{"routed_scale": 1.0, "balance_loss": 0.0114, "norm": "rmsnorm", "positions": "rope", "attn_scale": 0.177, "lr_mult_down": 3.0, "lr_head": 0.00744, "schedule": "wsd", "train_tokens": 536800000, "dataset": "wikipedia_en"}
Below are experts of layer 5 (counted from 0) of a mixture-of-experts language model. Rows are named router (the router's row for the expert), down (a neuron's output weights, with its number) and show model dimensions 192-383. Each number is 128 + 32 x the weight over its row's rms, rounded and kept within 0 to 255.
Before each expert's rows: "comes before" lists some tokens at least twice as common just after its tokens as in all text. This comes from a sample of Wikipedia text that the model never trained on. Tokens count by the router's weight.

# expert 21
comes before: " |", ",", " million", ")", " m", "th"
router [120 169 118 117 124 134 186 162 176 145 182 146 119 139 148 149 127 160 106  86 112  95 143 123 121  51 135 116 114 152 138 129 148 128  65 133  85 135  99 106 107  90 124 105 125 115 128  84  90 122  92 246 124 118 117 123 175 178 164 127 115 126 111 167  99 127 107 130 141  70 142  95 129 178 122 109 128 117 183 112 133 108  61 146 121 138 130 127 156 117  94  84 180 184 102  96  93 104 136 132 176 133 129 142  70 142 169 190 134 178 121  70  89 173 120 146  92  89 146 105 117 164 163 147 171 203 153 176 120 142 141 142 161 156 143 118 137 156 145 153  40 158  77 117 131 106 143 104 162 154  61 142 105 141 100 142 113 162 135 109 116 106  54 157 151 150 154 162  92  97 108 133 128 140 130 138 120  69 134 133 141 108 154 129 167 129 127 152 214 149 151  87]
down0 [153 145 129 127 174 128 139 116 137 104 142 151 139 116 160 163 139 105 106 123 143 160 144 137 157 147 102 144 179 116 143  70  88 129 125 138  80  59 162 135 117 112 144 159 137 138 168 134 125 153 141 220 174  97  89 119 120 121 106 145 172  64 104 157 181 131 184 100 205 171 182 114 147 109 163 191  70 172 148 141 119 129  81 159 159 115 122 159 117  86 138 134 124 173  98 127 172 162 144 112 148 118 168 145 137 154 131 113 157 189  84 130  81 136  65 113 126 141 134 167  50 141 111  75 144 152 135 110 104 146 133 145  40 137 136  92  83 130 113  92 145  67  64 108 171 128 101 183 112  85 146  96 126 163 154 153 125 136 160 162  77 115 123  91 140  78 131 148 118 113 168  84 110 124 105  98 186 165  91 116 153 163 139 133 132  72  54 151  60 186 115 157]

# expert 34
comes before: " of", ".", ",", " in", " and", " to"
router [140 133 139 146 119 154 140 135  79 132 133 114  64 129 117  73 124 160 114 119 111 159 114 156 108 131 157 125  91 110 111 105  86 130  86 121 152  93 212 111 101 108 136 164  91 117  70 104 171 107  92 180 168 136 111 151 111  96 142 128  68  99 100  93  90  85 174 158 138 134 199 120 190 154 131 154 118 205 132 214  82 133 116 158  78  96 113 132 136 121 137 148 128 121 140 146 128 125  90 110 109 123 108 121 107 122 118 129  94 125 108 111 117 157 124 111 115 163 164  92 119 129 141 177  97 106 164 197 131  93 106 157 117 141 149 100 172 137  91 185 107 168 181 163 111  78  99  92 161 178  97 138 142 135 114 101 129  51 153  97 128 118  57 113 104 171 165 148 193 111 105  95 150 111 137 137 183 132 139 112 135 174 112 127 134 102 113 138  45 133 140 111]
down0 [139 117  99 139 170 112 123 178 143 111 105 151  86  67 101 158 146 190 138  69 132 182 110  65 160 124 165 118  86  99 144 150 144  99 117 158 143 110 174 108 134 119 139 169 111 141 145 169 110 159 144 112 123 133 125 130  86 174 102 166 104 184 118 128 170 129  80 154 108 132 127 164 146  76 166 161  90 124 187 135 171 154 125 105 140 156 154 135  62  69 148 151 177 186 151  83 135 174 146 186 151  97 115  85 110 177  81 135 106 143 112 101 176 187  96  94 123 154 123 159 115 102 127  85 178 136 153 143 140 131 172 149  86  99 133 199 126 114 137 143 132  58  59 151 112 129  92 128 131 122 134 162 102  93 130  98 174  75 159  89 155 202 123 189  44 177 139 165 122 128  84 135 130 115 122 116 143  64 147 174  69 188 160 135 129 123 160 111 116 115 143  77]

# expert 105
comes before: " |", "th", "st", " August", " May", ")"
router [130 112 122 129 106 135 172 160 170 110 180 110 120  92 148 127 161 173 124  91 102  69  95  73 156 113 110 110 135 138 133 136 140 111  83 123 154 168 127 146 111  84 133 122 115  99 104  85 153 126 124 174 118  81 119  95 126 176 159 154 123 134  96 139 117 137 115 111 145 112 149 106  89 149  95  80 112  87 161 100 156 109  82 103 113 142  86 131 163 126 102 106 155 126 107 123  78 122 131 148 203 170 161 144 109 178 134 204 128 123 137 110  83 166  99 136 131  41 147  88  64 159 151 132 186 160 184 145 104 128 157 166 145 110 156 126 181 132 136  80 107 113  78 177 121 130 161 111 134 134 119  94  84 161  97 123 160 157 173 101 142 134  66 126 165 127 117 151  78 107 146 180 104 135 170 154  84 102 131  47  73  89 134 177 158 140 124 176 155 176 128  81]
down0 [197 157  90 147 130 142 101 142 109 150 114 195 132  89 156 101 144 136 121 164 129 104 128 141 187 129 141 119 139 119 122 160 143 161  73 141 157  85 103 135 131 108 143 150 111 118 140 109 172 121 181  85 135 150 106 114 121 130 120  89 150  80 171 133 172  85 130 135  83  46 114 104 133 144 120 131 108 124 137 129 131  84  86 110 126  86 146 198 138 134 142 123  80 150 168 119 124  88  85 106 152 100 174 147 161  94 130 123 149 126 152 108  91 126 126 169 125 139 180 172 135 104  81  85  52 131 113 170 183 164 139 155 127 142  63 128 113 145  67 147 131 150 118 175 148 118 119  97  58  91 214  91  89 116 153 100 178 165 177 153 166  82  76 129 125 140 164 133 104 152  87 143 151 154  75 115 135 109 145 122 163 120  78 111 159 105 132  99 146 139 108 147]

# expert 96
comes before: " as", " |", " for", " in", " by", " is"
router [102 135 163 149 118 100  90  75 146 139 200 163 113 146 122 104 141 105 119  90  97 111  93 174 192 106 153 107 127 165 139 148 135  92  88 118 132 156 128 108 121 159 188 150 102 130  86 179  71 123 153 168  95 157 113 123  90 172 170  57 111 141 142 126 120 155 165 136 192 145 152 114 149 114 143 138 118  99 163 108 143 103  79 100 160 103 110 160  92  77 119 103 148  90 118 106 111 114  86  94 140 108  95 115  90 144 177 111 102 161 128  57 131 154 106  97  91 169  89  69 154  72  92 145 142 155 138 199 182 143 149 135  84  54 130  75 102 161 119 133 143  74 138 124  40 170  82  85 121 134 132 188  61 193 161  92 139  81 164 140 127 102 132 118 122 124 121 159 154 128 136 128 139 136 137 177 139 133 118 135 122 127 163 151 162 116  76 123 199  52 149  87]
down0 [109 130 141 104 142 172 157 100 113 123 144 122 123 102 126  99 167 139  53 147  83 122 116 163 129 131 132  96  87 136 162  87 156 108 100  80 108 136 123 124 166 191 113 141 121 103 156 135 162  90 134 106  79 136  71 123 133 130 138 113 139  58 128 168 178 141 143 160 120 140 106  60  81  77 130 131 134 109 135 132  88 168  88 170 149  86 112 142 106 149 166 107 138  77  54 191 129 130 103 149 132 136 120 148 112 130  99 163 142 141 172 121  94 160 114  71 149 189 156  87 118 101 113 161 137 126 155 147 115 162 156 154  65  95 161 114  98 133  81 144 115  66 190 107 170 139 120  84  69  38 140 132 165 116 131 161 176 140 136 156  94 137 105 184 111  85 167 164 136 110  86  97 135 143 150 143 144 101 121  99 110 103 119 167  74 133 156 126 153  91 119 100]